Weights of a small mixture-of-experts language model, trained from scratch on English Wikipedia: a shared expert of 128 neurons, 7221 steps.
Below are experts of layer 3 (counted from 0) of a mixture-of-experts language model. Rows are named router (the router's row for the expert), up (a neuron's input weights, with its number), down (a neuron's output weights, with its number) and show model dimensions 112-223. Each number is 128 + 32 x the weight over its row's rms, rounded and kept within 0 to 255.
Before each expert's rows: "comes before" lists some tokens at least twice as common just after its tokens as in all text; "gets" lists some tokens that make up at least twice as much of what it gets as of all text. This comes from a sample of Wikipedia text that the model never trained on. Tokens count by the router's weight.

# expert 57
comes before: "\n\n", " The", "\n", " He", "==", " In"
gets: ".", "\n\n", "s.", ").", "\".", "=="
router [ 58 109 134 125  90  88  93 116  49  57 140 144 147 124 215 108 107 120 154 156 128 241 127 148 149 112 119 123 114 169 133 125 173 129 122 129  94 209 118 107 147 111 172 173 112 150 120 153 148 131 141 113 172 130 105 188 126 156  73 137 116 130 102 109 131  91 196 161 117 172 120 136 149 161 137 133 147 139 162 134 123 181  79  99 131 121 127 139 111  93 136 141 129 100 131  82 118 122 111 163 126 160 107 143 124 202 149 143 133 115 125 149]
up0 [196 150 144 171 105 160 104 113  87 186 124  79 157  73 140 137 107 142 127 145  51 199 111 109 155 148 165 141 186 150 132 118 154 169  85 114 158 185 138  74  94 114 125 181 172 174 126 124 112  74 154 163 158 146 110 175  80 193 163 128 161 134  58 102 127 149 100 121 101 134 128 107 131  93 142 149 163 120 113 116 168 128 131 163  62  58 155 155 143 108 146 163  82 162 165 134 185 102 100 111 125  90 158 136 128 126 161 102  79 110 141 194]
down0 [174 129 202 152 183  61 162  69 154 125  84  67 105 140  97  99  70 135  82 102 133 129 119 127 104 115 118 138 122 147 102 135 124 168  96 155 166 118 115 234 127  95 102 147 177  84  92 185  93  82 172 151 140 153 127 159 148 165  94  96 128 116  88  78 120 148 117 100  88 128 143 140  57  55 134  83 125 150 140  98  91  67 122 138  97  99 124 110  96 115 139 123 156 112 105 112 110 132 147 107 123 136 116 150  77  87 123 145 140 156 135 120]
up1 [ 96 158 113 117 110 109  96  64 174 135 105 206  98 167 165  82 133 135  76 123 130 102  44 146 131 140 167 147 152 138 179 132  61 155 115 170 199 116 117 147 151 120  86 108 117 139 133 159 174 179 128 115 183 129 138 184 105 145 139 106  76  85 146  86 106 105  91 135  89  83 124 119 128 136  97 132  92 108 127  87  83 117 140 228 110 103 128 146 113 138 129  84 132 162 147 153 123 107 157 113  73 117  97  87 112 133 134 127 146 168 155 145]
down1 [114  85 113 159  97 178 159 151  96 139  80 139 165 120  67 138 138 126 131  67 121 188 189 106  95 125  87 153  71 149 124 162 217 143 126 132 110 141 162 157  72 108 141 172 129 153 115 149 134 143 145  96  51 135 129 141 102  71 114 143 164 167 127 112 109 122 106 130 182 122  91 196  70  71 118 163 146 177 118 169 133 163 101  35 130 160 150 151 130 115 134 163 149 145 139 101 147 108 123 135 148 103  88 176  96  90  85 110 112  74 126 132]
up2 [127 140  92  79 117 134 107  98 121  52 112 142 149  54 146 152 149 116 171 169 147 208 128 160 148 114 128  90 161 109 136  73 113  92 167 132  82 169 110 142 195  99 113 120 126 161 109  85  95 152 144  99 120  94 146   0 132 152 102 148  84 119  89 120 135 124 109 160 165 111 143 139 137 114 131 133  97 157 184 144 141 154 166 146 156 133 132 105 163 107 184 120 101 122 125  91 143  82 139 149 114 184 110  80 136  70  98 137 104 115 138 123]
down2 [148 151 177  87 112 140  95 166 120 142  90 141 163 184 119 120 144 159 159 157 157 115 122 118 174 118 159 137 139 126 146 130 177 166 140 162 107 184 164 130 126 172 154 143 127 146 127 174 164 104  94 112 145 128  85 151 108 191 147 175 155 128 126 130 107 175  93 122 142 153 118 106 106 169 109 165 166  75 127 108 154 111  97 156 146 159 102  95 163 149 112 150  93  97 148  98 120 144 169  92 141 120 148 107 152 109 114 143 131 125 155  96]
up3 [116 164 198 104  86 147  93 182 131 130 111 108 159 138 132 106 104  72 130 132 182 111  90 180 138 180 165 107 132  66  73 121 108 164  82  98 134  82 124 131 130  90 165 135 181 138 172 126 103 107  86 112  98 143 126  84 140 183 100 157 185 146 148 100 142 139 194 203 125  78 100 176 135 144 136 114  73 169 164 117 141  88 161 151 118 105 103 131 125 104 108 101 118 141 110 164 198 160 151 120 169 124 128  52 110  91 170 126 147 165 202 129]
down3 [172  78  82 122 190 148 130  87 117 118 100 136 115 134 102 124 164 184 177 160 116 161 148 138 161 123  80 159 138 139 111 140  91 132 126 139 118  84 126 101  57 174  99 135  99 118  99 172 186 104 139 176 137 151  65 161 133 114 119  94 102 197 140  90 139 132  65 142 131 202 134 146 145  66  69 178 151 131 111 131 108 105 127 148  93 142 188  92 142 135 190  95 136 175 107 124 136 118 134 164  92 158 121 164 124 178 116  66  75 140  83 126]
up4 [164 190 167 163 125 119 138  90 160  60 186 123  81 130 151 151  89 180  80 129 167 145 142 145 143 158  99 127 126 136 102 111 188 136 129 130 147 126 115  85  64 128  79 112 132 178  87 135  96  91 180 134 126 172 178 155 106 125 108 167 175 166 112 132 125 141  87 118 175 126 143 129 164 121  61 128 142 169  47 115  93 128  99 155 169  82 154 109 122 199 162 200 162 109 127 166  92 117 131 142 104 126  83 100 128  75 151 102 133 157  92 184]
down4 [121 112 109 127 180 105 155 109 132 108 139 122 163 111  87 157 125 116 128 109 164 106 117  79 169 167 132  73 139  85 175 165  92 139 151 146  90 109 176  83 134 152 101  98 152  55 122 106 157 143 136 131 144 135 101 134 138 171 193 105 111 136 153 128 132 104  71 138 135 142  53 144  94 109 117  92 142 196  82 117 150 134 140 131  99  40 149 128  89 164 209 153 106 119 162 112  60 146 151 107 133 120 167  86 114 160 103 112  85 173 137 134]
up5 [200  94 114  92  78 156  90 139 225 131 130 144 116 118 129 149 167 146  97 155 117 142  69 157 147 148 164 134  71 162 122 135 172 147 129 110 132 164 128 103 199 132  82 101  54 119 161 125 112 118 133 133 113 164 155  96 150 136  85 133 171 176 136 159 133 157 199 154 103 162 167  82 147 143 122 122 213 143 174 109 140 108 118 132 169 118 137 158 144  97 121 198 199 173 140 112  74  98  70  73  89  88 185 111 111 166  97 159 131 105 128  91]
down5 [143  81 191 190 118 110 150 152 130 108 106 126 152 184 140 183  74  75 145 166 199 152 104 153 158 101 131 167 155 120 118 191 177  76 165 151 184 139 115 154 111 114  79 100 144  97 158 112 176  86 146 124 104 114 132 133 138 170 102 113 132 117 138 136 176 144 142 124 135 126 127 126 110 115 164 140 141  95 157 116  98  89 124 150 144 119 137 108 184  63  62 164 190 110 107 127 128 112 108 139 146  93  75 150 103 146 176 184 148 138 171  88]
up6 [126  79 144 141 155 174 111 188 154 140  70  76 138  40 180 107 108 184 128  77 198 140 181 154 159  97 156 120 146 108  74 147 136 132 148 117  59 158 192  79  80 127 168 121 122  92 168 121 114 151 133 151  77 182  58 164 120  86 144 141 131 116 115 119  93 127 109 127  99 143 102 109 141 139 112 196 118 114 172 129 138 161 135 169 128 102 113 138 121 132 118  60 157 133 109 118 124 161 149 148 155 174 149 151 139 126 190 100 142 155 159 137]
down6 [160 141  99 132 116 122  81 174 138 123 227 161 119 131 114 167 133  64 116 196 117 131  93 106 136 131  98 121 127 112 109 138 110 151 156 124 138 132 149 130 133 200 131 117 138 117 113 147 112 120 139 108 143 151  86 164 106 154 126 148 150 115  76 142 188 132 107 158 130 116 163 126 108 116  77 118 117  97  63  76 120 106 158 147 147 171 125 182 119 122 110 117 186 103 171 173 144  90 185 126 119  92 100 137  72 166 142 106  63 129 120 122]
up7 [ 84 156 140 106 127 166 143 133 115 152 115 110 141 157 134 130 115 136 156 134 188 142 141 129 184 125 154 124  87 119 124 118 119  92 115 143 106 195 137 193 144 117 151 209  83 124 166 112 122 134 137  92 142 141 149 114 137 157  67 166 135 145 119 176 137  72 143 146 131 169 133 118  78 179 130 136 141 102 181 105 168 189  61 115 106 136  99 137 120 114 136  79 116 114 102  74 185 118 173 182 177 192 155 171 136 132 131 114 120  65 139 125]
down7 [158 124 114 120  71 121 108  94 106  97 132 109 115 187 140 106 113 111 174 172  78  68 101 148 144 103 115  93 154 160 130  86 180 108 121 165  89 171 110 132 129 178  83  74 151 160  70 199 142  96 123 123 129 114 122  95 160 163 137 125 146  76  94 106 113 130 112 167 140 131 121  88 137 141 112 131  94 139 111 172 131 145 135 134 178  99 114  87 150 132 179 147 118 119 115 104 103 149 138  76 118 100 148 106 158 196  98 133 130 132 139 158]
up8 [152 115 151 103  83 123 140 180 139 139  99 123 123 152  98 166 146 147 180  95 115  74  94 105 120 170 144 100 146 123 120  85 105 102 139 113  83  93 133  78 135 158 140 100 115 121 140 164 160 188 151 152 100 111 147  95 143  52 116 149 121 118 113 145 145 146 178  80 195 124  89 134 123 106 160 112 101 144 114 135 137 103 107 133 155 142 110  98 119 145 106 114 237 155 114 221 105 127  99 146  86  77 195 131 128 129 140 200 114  90  34 122]
down8 [129 138 171 207 144 140 158 149 155 124 188 121 107 146 150 106 101 117 116  74 166 128 147 143 137 154  60 152 123 114  96 162 132 155 183  83 144 163 176  80 157 118 137 130 139  74 141 160 112 177 128  89 154  78 121  86 186  94 142  70 131 200 170  60 156 128 105  70 157 114 174  67  87  77  84  99 158 101  95 105 131 101 149 152 113 108 124 127 124  94 132 105 107 122 161 204 163 147 171 131 183  93  91 169  95 102 105 118  79 118 125  73]
up9 [104 105 188  56 161  97  94 104 147 160 175 132 128 179  85  87 147 111 161 121  64 174 140 144 154 126 126 122 119 140 104  98 121  95 118 157 122 112 100 121 114  79 176 102 133 113 170 104 193 166 137 104 135 100 104 132  55 169  95  94 132 130 103 200 105 147 141 121 128  95 134 129 111 135 134 119 106  65 143 107 110 137 114 146 149 149 133 117 189 106 167 152 190 129 122 104 107 144 140  41 128 109 173 155 160 129  70 112 106 110 175 138]
down9 [121 161 140 137 137 144 140 165 100 110 114  95 111 109 132 166  93 100  92 150 177  90 101 116 106 123  94 167 112 119 120 170 146 126 138  78 108 137 126 147 148 184 144 184 120 161 164 167  73 114 175 138 135 123 117 117 153  88 204 164 107 164 158  76 151  82 112 135 116  96 115  92 158 140  79 151 143 165  83 125 154 125 154  93 140  87 126 111  84 110 129 119 135 135 115 201 107 124 169 251 116 121 106 135 146 104 180 185 113 185 111 152]

# expert 38
comes before: "| ", "|", "-", "The", "===", "=="
gets: "\n", "\n\n", "==", "| ", "|", "==="
router [136 125 109 125 161 105  92 215  72  84 192  98 143 131 204 106 122  98 155 146 143 122 105 121 142 116 131  97 165 122 133 193 168 110 147 129 136 115 109 115 122 103 149  93 100 143 118 115 132 112 139 107 184 125  91 168 117 179  95 171 128 131 109 133  93 110 115 153  86 157 114  78 150 174 116  71 116 192 154 104 137 118 101 130 122 113 149 145 165 156 156 152 146 119 103 171  81 143 118 129 106 135 135  88 162 181 109 184  78  94 115 142]
up0 [204 169 135 134  86 170 142 138  86 186 169 115 147 129 127 103  85 104 105 182  27 189 184 104 139 144 130 186 140 149  95 163 150 155 106 158 134 175 136 139 135 108 146 163 141 178 139 163 155  89 171 135 145 133 137 136  54 151 152  66 136 138 100  85 189 107 129 136 147 136 142  78 181 130 132 148 138 168  74  82 168 131 178 158  74 112 117 147 153 134 105 191 123 152 126 136 171 110 109 143  86  88 127 113 152 120 126  95 175 144 127 178]
down0 [196 140 181  82 178 155 101 117 114  90  91  92 127 122 120 122  81 138  79  92 106 101 126  96 117  81 138 153  98 148 135 137 128 163 112 153 134  94 130 163 113  82 149 175 125 112 159 135 133 102 116 146  81  97 161 194 178 168 132  68 179 147 129  65 126 150 131 153 116 156 192 193 138  96 113 175 103 161 132 106 137  78 144 168 154 151 127 137 179  94 110 115 134 143  71 148 157 162 143  90 124 120 125 107 121 123 125 121 163 148 138 108]
up1 [121 143 175 107 112 148  81  96 159 120 155 149 140 194 151 141 111 107  82 111 131 120  32 129 149  93 126 136 156  96 154 151  48 151  95 171 224  92  93 158 152 119 114  73 137 134 132 148 169 157 131 108 196 127 108 140 151 163 159  84  88 111 135  98 141 118 108 116 110 122 169 127 119 186 124  63 132 101 131 142 110 116 129 207  94 102 139 132 128 141  97 156  51 105 146 136 109 144 163 101 120 185 101  84  57 157 132 121 106 134 133 111]
down1 [135  98 114 154  71 124 181 137 135 146  71  95 118 144 101 144 105 128 157  96  81 177 176 131  76  87  99 107  88 109 131 145 175 172 132 129 127 144 123 115  96 116 172 168  79 132  99 136 156 145 110 121 103 146 165 117 134 140 101 162 109 118 115 112 129  46 129 189 148 133  70 128  74  93 156 155 115 177 121 165 130 149  96  92 113 179 128 140 145 141 163 151 198 176  99 118 133 147  83 118 165  76  98 165 119  83  67  87 169  89  96 118]
up2 [134 103  70 128 140 156 101 145 118 120 119 160 168 115  71 161  99 120 151 167 125 183 128 143 159 159  96  90 218 119 125 156 158 119 119 115 128 147  92 152 134 116  74 106 144 113 137 166  99  85 136  83 111  83 115 122  86 143 117 178 131 113 115 127 122 140 122 189 155 124 154 234  72 123 129 112  93 116 141 147 114 138 102 139 150 168  88 105 174 107 209 110 106 170  94  86 166  42  84 140 111 103 103  77 132  53 156 111 118  68 153 165]
down2 [154 153 118 159 137 130  70 116 139 159 109 111 187  51 100 132 150 117 168  90 142  79 141 140 151 129 151 151 116 142 124 118 108 110 116 152 101 121 152 108 150 123 159 116 122 111 152 125 201 122  94 101 129 143 134 168 102 230 109 120 129 147 100  97 137 199 119  67 158  26 131  76  95 145 117 144 168 122  96 143 122  68 110 183 123 190 169  86 129 149 110 183 113  84 100 114 119 135 127 130 154  91 126 132 169 129 142 162 119  98 160  94]
up3 [102 129 145  87  72 120  98 139 142 109 120 149 144 154  81 140 139  67 103 168 138 132  80 192 167 153 146 111 103 123  68 124  58 120  67 138 175 117 127 107 156 117 187 143 201 102 128 124  98 111  85 107 137 110 101 156 107 205 119 152 179 134 177 105 185 139 160 185 133  80  98 142  69 148 114 122 128 177 138 121 142 121 159 155 147 105 116 153 151 115 141 120 134 175  93 116 174 123 153 117 162 124 130  78 126  89 156 105  96 157 221 110]
down3 [204 125  98 110  87 143 106  82 116 135 117 121  79 160 146 125 140 139 161 191 148 143 141 182 164 126 154 129  96 118  83 123  87 192 170  98  93 113 131 208 108 152 136 132 139 104 133 161 107 108  88 140 148 143  95 129 147 115 125 131 149 156 117 109 172 102 135 112  76 145  90 143 123 105 135 176 126  99 138 117 141 123 138 179 101 122 185  69 100 181 149 134 125 129 124 145 141 128 162 100 159 120 118 103 136 162 133  79 133 135 112  66]
up4 [192 182 156 121 113 127 157 124 142  72 119  93  57 127 149 138 108 161  85  94 156 157 115 142 150 113  97 125 169 169  87  86 203 165  73 137 158 182 112 169 160 112 101 159 147 156 134 171 161 141 154 126  93 145 154  74 127 134 144 119 114 111 174 164 115  99 125 125 136 168 172 138 132 152 172 142  90 163 103 160 105 125 126 200 130  99 170 125 143 149 119 114 117 126 125 142 160  97 131 128  58 124 132  59 174 120 130 127 134 127  87 196]
down4 [100 109 105  90 140 125 174 107 105 144 132 145 160 155 139  98 108 119 169 131 163 125 142 127 147 137 155  77 157  60 192 134 107 129 102 123 106 165 187 104 154 152 113 114 153 119 138 103 152 125 107 126 142  44  84 134 144 105 112 135  97 129  99 120  97 119 107  75  81 167  40 161 110 103 142 118 132 175 101  92  99 165 165 135  70 108 128 164 126 133  94 164  80 103 120 129  97 152 211  91 139  88 143  91 182 135  95 152  81 111 119 109]
up5 [189  99 150 112  96 191  11 154 199 167 167 131 170 142 143 148 200 137 110 131 153  74 105 106 135 175 195 121  97 128 119 119 134 131 136 149 111 172  96 129 130 109  80 103 103 158 120 134  86 109 138 145 136 172 138 109 157 143  98 148 142 136  91 133 116 106 220 154 156 144 105  77 106 160 128 136 177 137 155 126 138 132  86 127 171 116  90 141  86  69 130 143 176 164 168 131 108  65  98 102  78 114 155 131 147 143 106 122 118 134 104  80]
down5 [124 118 123 167 156 107 134 150 143  89  92  57 127 193 151 130 110 103 167 120 145 157 133 138 150  94 115 116 148 168 123 178 133  93 145 193 154 129 140 134 137 150  98 138 146  98 132 153 135 108 157  65 171 111 145  77 158 170  86  84 137 138 149 108 109 165 136 165 142 127 200 165 115 130 122 103 119  77 122 123 152 155 110 185 167 169  83 115 173  81  76 185 138 146 112 113 129 157  50 125 130 105 136 155 143 118 107 132 114 139 217 129]
up6 [ 95  82 145 180 160 144  97 125  78 110  91 115 165 112 155 114 139 190 115 111 147 118 182 167 129  77 128  84 175 111 126 166 166 111  98 137  81 174 124  37  95 176 162 101 109  71 156 174 126 108 148 176 117 107 101 196 142 118 180 167  91 108  80  84 113  76 109 102 122 102 127 132 130 143 111 153 131  88 137 136 110 147 117 174 130 101 173  78 136 143  94  59 128 179 113 167 109  96 127 184 123 145 155 118 103  77 155 158 150 101 171 113]
down6 [136 149 127 136 101 106  91 152 148 125 176 153 138 117 121 151 123  98 161 178 165 114  59 125 179 118 106 133 171  66  99  76  85 125 119 128 139 111 140 155 109 198 131 141 149 114 149 170 143 129 138 151 147 165 104 176  82 134  83 153 159 122  48 157 148 122  96 116  96 150 144 118 101 140  88  95 153 151 125 110 145  58 107 158 184 195  98 128  93 121 124 108 114  79 142 145 134  88 165 139  89  98  75 119  88 153 110 162  69 126 153 151]
up7 [ 92 155 138  72 124 177 109 159 170 164 128 142 108 112 135 152 144 138 171 111 183 130 164 120 163 130 150 140  94 108 118 167 119  92  94 171 137 113 119 157 175 105 139 153 116  77 108 119 148 133 124 111 138 104 133 138 159 145 100 136 118 161 173 125 163  38 133  86 105 177 161 176 100 166  89 120 124 116 193 124 139 180  79 129 174 113 114 121  83 109  82  91 115 172 105 147 170 125 140 154 185 147  95 177 136 140  78 157 140 142 148 113]
down7 [169  98 125 169 106 104  96 129 113 142 131  94 137 161 102 114  72 155 133 178  97 110  53 116 150 139 165  99 106 161 191 111 165 101  82 142 136 137 122 129  78 128 144  77  87 112 104 179 106 125  90  86 194 128 117 101 113 172 188 131 107  69 165 130 129 171  76 135 137 131  33  88 156 183  69 123 158 156 100 172 164 120 109 119 132  89 156 106 148 128 198 143 106 103 140  95 127 188 141 111 118 108 162  95  86 181 153 123 158 157 170 134]
up8 [ 96 152 143 104  91 122 138 187 147 122 107 116 104  81 142 148 157 128 152  90 117  52 101 123 127  87 125 116 148 156 189 110 108  91 115 129  67  79  97 125 122 105 132  72 128 121 132 156 119 167 172 154  99 105 143  74 100  62 129 100 126 132  94 206 126 145 189 111 173  91  55 197 147 149 104 138  46 171 106 117  83 131  88 119 170 112 112 154 110 105 107  88 153 126 179 161 128 162 134 136  75 112 142 126 133 149 141 182 113 119  78 122]
down8 [102 123 142 187 126 169 139 118 151 116 187 144  94 147 129 147 105 117 138 128 163 127 106 109 143 194  74 107 118 121  81 143 160 114 132 117 143 164 151 131 122  98 129 132 122  80  73 111 158 136 153 159 114 134 102 155 221 151 139  87 161 165 158  90 114  99 144 136 135 120 164  71 100  60  70  66 172  61 151 147  78  99 143  89 143 119  76 165 143  33  78 133 101  93 161  99 190 141 116 139 146 145 122 177 139 125  74 130 128 135  98 126]
up9 [ 92  40 210  55 180 116 145 167 122 175 176 128 112 141 108 124 164 141 196 156 101 200 143 125 113 128 143  89  89 108  94 134 102  85 113 148  99 132  87 120 116  82 115  91 152 106 153 113 185 128 181 137 158 128 106 155 117 191 103 109  97 144 124 175 112 129 135  89 134 136 165 118 107 147 106  93  74 151  98 114 172 135 112 102 133 125 160  63 138 117 159 191 223  66 146 112 107  93 107  56 118 120 163 178 142 113  97 135 105 109 148 155]
down9 [125 174 157  98 137 147 133 112  64 123  84 166 125 191 126 180 116 119 126 122 142 101 122 155 150  92  86 188 175 107 106 144 131 148 126  91 132 111 173 146 158 187 117 166 177 117 166 100 128 194 160 111 112 112  98 113 170  50 204 103 102 190 143  91 179 115 127 143 152 114 113 109 147 152 109 182 186 144  82 141 172 135 181 102 117  98 157 116 156 116  53 134 122 123  94 166 114 116  77 156 107 140 151 100 125  87 123 123 144 196 123 104]

# expert 29
comes before: "-", "| ", "|", "- ", "|  |", "- P"
gets: "\n", ")", "| ", ";", "|", "\n\n"
router [140 157  99  74 155  67 134 142 132 112 207 128  95 115 125 137 128 128 118 138 182 117 142 108 123 127 126 123 112 127 173 217 167 152 103 138 158 117 140 154 119 118 114 130 102 128 120  92 178 101 134 113 161 158 104 172 133 125 129 148  94 135  74 128  93 144  95 160  80 171 137  88 158 172 128  60 131 175 103 115 136  91 118 118 132  94 203 131 162 139 108 131 162 193 186 111  85 169  87 117  92  90 159  60 173 129 126 131 126  98 144 169]
up0 [195 179 109 111  85 136 176 123 145 157 165 145 157 115 123 162 127 134 137 160  91 181 170  67 157 165 137 182 200 155 105 143 159 142  97 107 133 144 111 141 102 131 131 187 146 140 132 145 161  82 162 130 107 137 127 136  78 129 124 125 157 116 127 157 146 161 123 117 127 116 106  63 159 151 123 189 134 160 134 104 182 147 179 135 106 124 115 141 170 103 150 130 106 153 126 169 152 144 127 132 127  64 124 144 180 122 118  92 104 100 132 177]
down0 [145 124 160 105 151 170 102 107 109 124 126 105 115 130  93 118  98 141  75 118 152 133  92  76 126  64 145 144  68 147 168 135 130 187 147 177 129  51 139 201 166  76 121 129 118 112 142 137 170 155 130 100 140  66 167 117 184 152  75  97 161 158  94  55  65 163 165 173 117 169 177 182 160  77 115  96 112 153 140  95 120  78 138 146 167 168 122 118 166 105 164 175 152 157 130 127 108 158 127  90 144 135  74  79 132 146 152 127 126 123 127 126]
up1 [108 126 141  75 137 147  76 101 178 105 131 143 106 128 135 138 140 117  69 144 146 122  35 145 148 159 109 181 155 147  75 184 124 123 118 232 173  98 101 204 133 100  78 107 142 151 126 140 121 171 141 140 140 144  84 178 128 188 168 113  89 154 124  64  89 154 130 137  81  91 117  97 195 196 131  91 147 112 131 122 107  60 123 189 115 134 149 160 124 147  85 127 122  98  88  86 141 153 179 112 127 170 120  97 103 167 173 113 138 122 125 144]
down1 [133  44 110 144  61 156 191 147 119 141  79  95 153 129 104  72 162  87 155  96  77 158 230 138  77 107 100 123 115  88 178 154 162 125 110  99 119 130 104 114  84 117 164 152 131 113  95 173 111 133  94 127 151 140 133  96 156  82  79 163 120 108 156 111 159 104 124 163 137 124 152 129  98  78 106 159 122 176 142 157 142 187 117  77 115 139 113 143 182 104 124 172 155 187 117 139 139 118  46 126 149  93  82 125 142 123 116 120 152 110 138 133]
up2 [128 132 121 151 124 150 161 152 157 139 120 185 182  82 121 183  61  91 132 164 124 173 163 163 171 145 142  82 162 103 114 122 121 122 147 128 154 134  72 184 136 123  92 118 120 120 132 117 132 100 120  90 157  73 113  50 100 129  76 174  94 114 128  86 156 130 153 169 146 118 150 198 103 153 130 130  92 150 123 159  94 142  99 138 184 121  88 118 153 119 205  55  80 136 156  83 206 117  90 151 129 100 117  86 114  98 158 136 110 127 123 142]
down2 [114 172 132 107 109 118 117 106 119 180 110 108 111  77 104 163 163 175 159  94 136  83 151 134 131 115 153 140 110 174 128 153 128 126 113 120 140 162 161 102 161 131  91 168 107 131 146 119 171 164 105 105 148 154 126 146 122 194  92 123 127 148 118  73  89 155 110 139 137  76 121  67 112 133 147  95 183 111  77 158 109  88 154 142  76 192 152  36 109 151 140 112 132 135 163 134 105 127 172 136 132 109 109  87 195 119 177 209  43 112 171  81]
up3 [127 154 164 130  76 109  86 178 136 137  95 149 148 134  97 117 171 112  91 104 145 140 105 144 109 133 114 116 107  90 111 171 131 143 111 114 170 138 104 100 139 109 127 144 174 147 151 172 101  89  93  94  73 124 108 144 174 187 135 156 152 124 173 132 148 121 171 167 127 103 138 135  97 158  91 134  96 187 130 112 187  86 129 135 159  80 118 143 155  97 143 119 128 176 127 103 164 153 137 166 202 147 152  50 157  54 221 155 105 179 174  82]
down3 [175 111 102 148  96 125 135 111 132 170 162  98  84 169 134 106 158 196 175 158 143 100 143 160 139  85  86 108 116 176 127 170  51 145 130 163  87 127  92 150  84 141 106 130 146  97 125 180 141 105 118  87 140 168 110 169 159 153 186 135 116 142  74 103 168  81 118  99  96 142  79 161 129 118 128 185 150  93 126 106 115 128 131 172 104 171 170  70 113  90 160 128 117 173 136 133 137 101 160  99 170 139 131 146 119 176 146 113 110 170 117 136]
up4 [152 192 166 165  22 113 143  93 161  54 131 126  87 154 134 106  91 192  94 113 111 118 125  88 139  75  79 112 157 129 126  93 140 122 166 117 142 111 174 117 154  80  98 136 153 211 119  95 127 157 128  84 117 142 143  98 118 143 138 162 158 148 169 135 128 121 121  91 153 142 142 124 133  98 119 126  95 175 160 183 139 111 128 160 182 104 185 118 155 180 135 115 165 110 109 152 152 125 101 146 103 144 142 112 168 121 146 160  96  78  98 186]
down4 [103  76 159  98 132 128 214 105  90  54 138 123 144 112 159 105 104 137 147 106 148 109 123 136 149 117 136 108 149 114 184 138 142 127  83 102  83 145 182  78 156 125 177  83 176 116 146 110 148 128 105 117 121  52 114 154 129  91 184 129 115 142  71 109 109 146 104 103 129 165  89 142  95 132 115 122 131 193  42  90 142 104 119  88 102  88 123 159  70 140 105 156 127 102 123 171  98 144 196 111 126  94 161 117 134 129 105 120 144 154 150 157]
up5 [ 65 130 176 106  81 139  94 141 161 130 170 100  91 106 118 132 174 101 101 135 140 109 103 136 143 112 215 118  66 117 115 176 177 111 118 171 105 140 131  97 151 105  97 165 111  89 117 118 114 149 141 152  71 174 147 138 146  87 114 142 169 140 113 134  92 137 178  90 152 142 120  32 160 155 138 105 180  96 208  69 168 141 142 114 132 123 104 108 205  90  89 152 205 137 196 143 106  96  74  92 127 113 148  93 160 187  77 134 145 118  92  88]
down5 [152 156 133 217 140  77 150 129 135 124 122  86 169 110 140 115  66 122 160  52 145 167 145 113 167 155  90  93 173  83 106 192  89 106 149 175 170 136 141 121 133 193 121  62 117  96 110 119 197 126 154 127 153 132 132  64 163 175 149 109 153 114 149 149 157 181 161 131 147 150 132 134 139  80 134  90 186 119 159 131 164 188 118 158 145 107  82 165 183  80 128 172 155  95 137 134 119  93  70 150 121 119 165  77 104 116 101 175 127  96 152 127]
up6 [ 86 108 133 135 156 119 101 117  64 111  94 135 186  54 159 127  96 168 133  74 126 157 208 168 148 108 131 138 178 108 120 147 181 142 130 100  93 169 174  60  97 178 121  94 131  77 131 154 108 111 141 141  92 107  74 169 161 122 163 167 122 121  65  37 123 104 131 106 127 124  89 142 129 139  82 164 139 141 141  95 156 185 120 187 108  66 131 113 139 120  99 103 110 100  99 130 118 121 137 117 142 198 161 137 118  77 109 106 143 142 169 152]
down6 [112 166  87 138  90  62 113 139 144 150 185 143 131 150 121 149 120  98 176 195 179 171 119  85 110 127 104  94 174  67  72  80  84 104 123 173 179 114 131 137  93 215 135 140 118 101 130 135 197 133 161 108 123 139 114 163 102 155 115 173 188 147  78 149 131 100 135  72 144 113 149 178 134  77  84 120 148 139 125  93 165 119  95 156 165 163 132 142 111 101 177 127 112 103 111 166 124  72 170 136  72 112 143 133  64  97 121 113  67 128 134 183]
up7 [126 194 126  98 125 180 133 170 133 159  85 137  99 136 174 104 152 144 145 106 144 103 163 104 126 131 105 119  82 114 125 149 108 133 168 135 161 214 128 145 151  96 133 139 118 152 146 102 119 142  54 110 125 127  87 156 130 147  90 105  91 148  86 170 149  76  79 147 142 130 123 161  73 226 128 130 127  82 148  85 104 152  87 126 140 120 112 136  95 101  98  43 112 162  83 131 185 135 144 170 117 118 145 163 125 105  69 207 131 112 168 132]
down7 [175  83 157  83  62 142  98 119  90 142  81  91 125 175 113 111 102 115 186 161  86 118 106 149 154 117  75 107 170 165 190 118 176 117 130 147  78 103 124 124 132 150 152  98 107 133  49 122 103 110 142 122 210 135 154  72 143 123 133 118 165  97 130  83 152 138 129 201 132 130  86  55 153 150 115 117 116 123 137 151  91  96  71  56 171  89  96  89 155 124 140 162 176 126  96 158 145 131 126 138 161 116 105 101  95 158 149 104 117 106 117 159]
up8 [116 125 151 126  99 131 120 186 134 127  70 101 131 126 142 155 190  99 134 141  85  83 106  89 132  93 118 116 142 109 167 129  71  49  95 124  72  59 119 166 130 148  99  98 135 147 112 182  95 155 142 200  85 115 123 111 125  66 112 139 117  87  84 144 142 176 222 131 162 125 102 147 148 159 139 107  85 153  44 103  85  79 113  92 101  99 133 174 140 141 122 109 143 139 131 150  81 145 134 121 123 122 182 175 146 160 146 197 101 153  83 122]
down8 [123 170 136 173 157 140 155 173 175 115 187 126  94 111 136 163  84  92 148 149 150 131 111 145 103 169  94  72 144  69  62 154 108 101 143 120 161 188 160 103 121 132 112 118  91 112 127  90 146  80 131 130 106 113 121 169 178 144 125 145 174 136 148  98 120 136 120 133 108 124 118  69  88  92 110 114 179 142 222 120  84  93  90  89 110 154 120 154 138  70 106  83 103 111 148  92 136 125 120 108 148  54 125 227  85 147 104 112 133  98 125 185]
up9 [ 57  65 187  96 202 138 170 155 139 145 159 180  98 135  85  67 157 133 196 124 117 134 164  85 125 112 150 114  87  85 141  86 107 102 125 157 115 161 113  84 137  97 110  78 163  71 139  97 138 140 182 129 181 116 112 121 106 185 145  97 126 163 113 193  84 137  83  88 143 137 120 118 129 116  93 126 102  76 135 127 145 141 128 114 124 100 170 100 126 138 195 130 167 125 147  84 104 106 136  46 116 107 137 141 158 129  47 119 131 130 109 159]
down9 [119 155 166 159 137 175 112 137 106 149  97 152 156 137 122 132 106 124  87 121 155 158 122 199 140 130 131 183 139 176 123 170 122 111 176  97 118  98  53 149 133 184 197 147 110 171 168 124  64  89 123 126 144 130  89 135 137 108 186 144 116 143 193 101 144 101 141 152 122 100 150 105 168 165  54 158 178 115 110 140 195 193 154 140 106 120 146 148 173 143  84  96 110 125 123 134 147 166  81 204 146 135 156  67  85 140 172 139 184 165 119 125]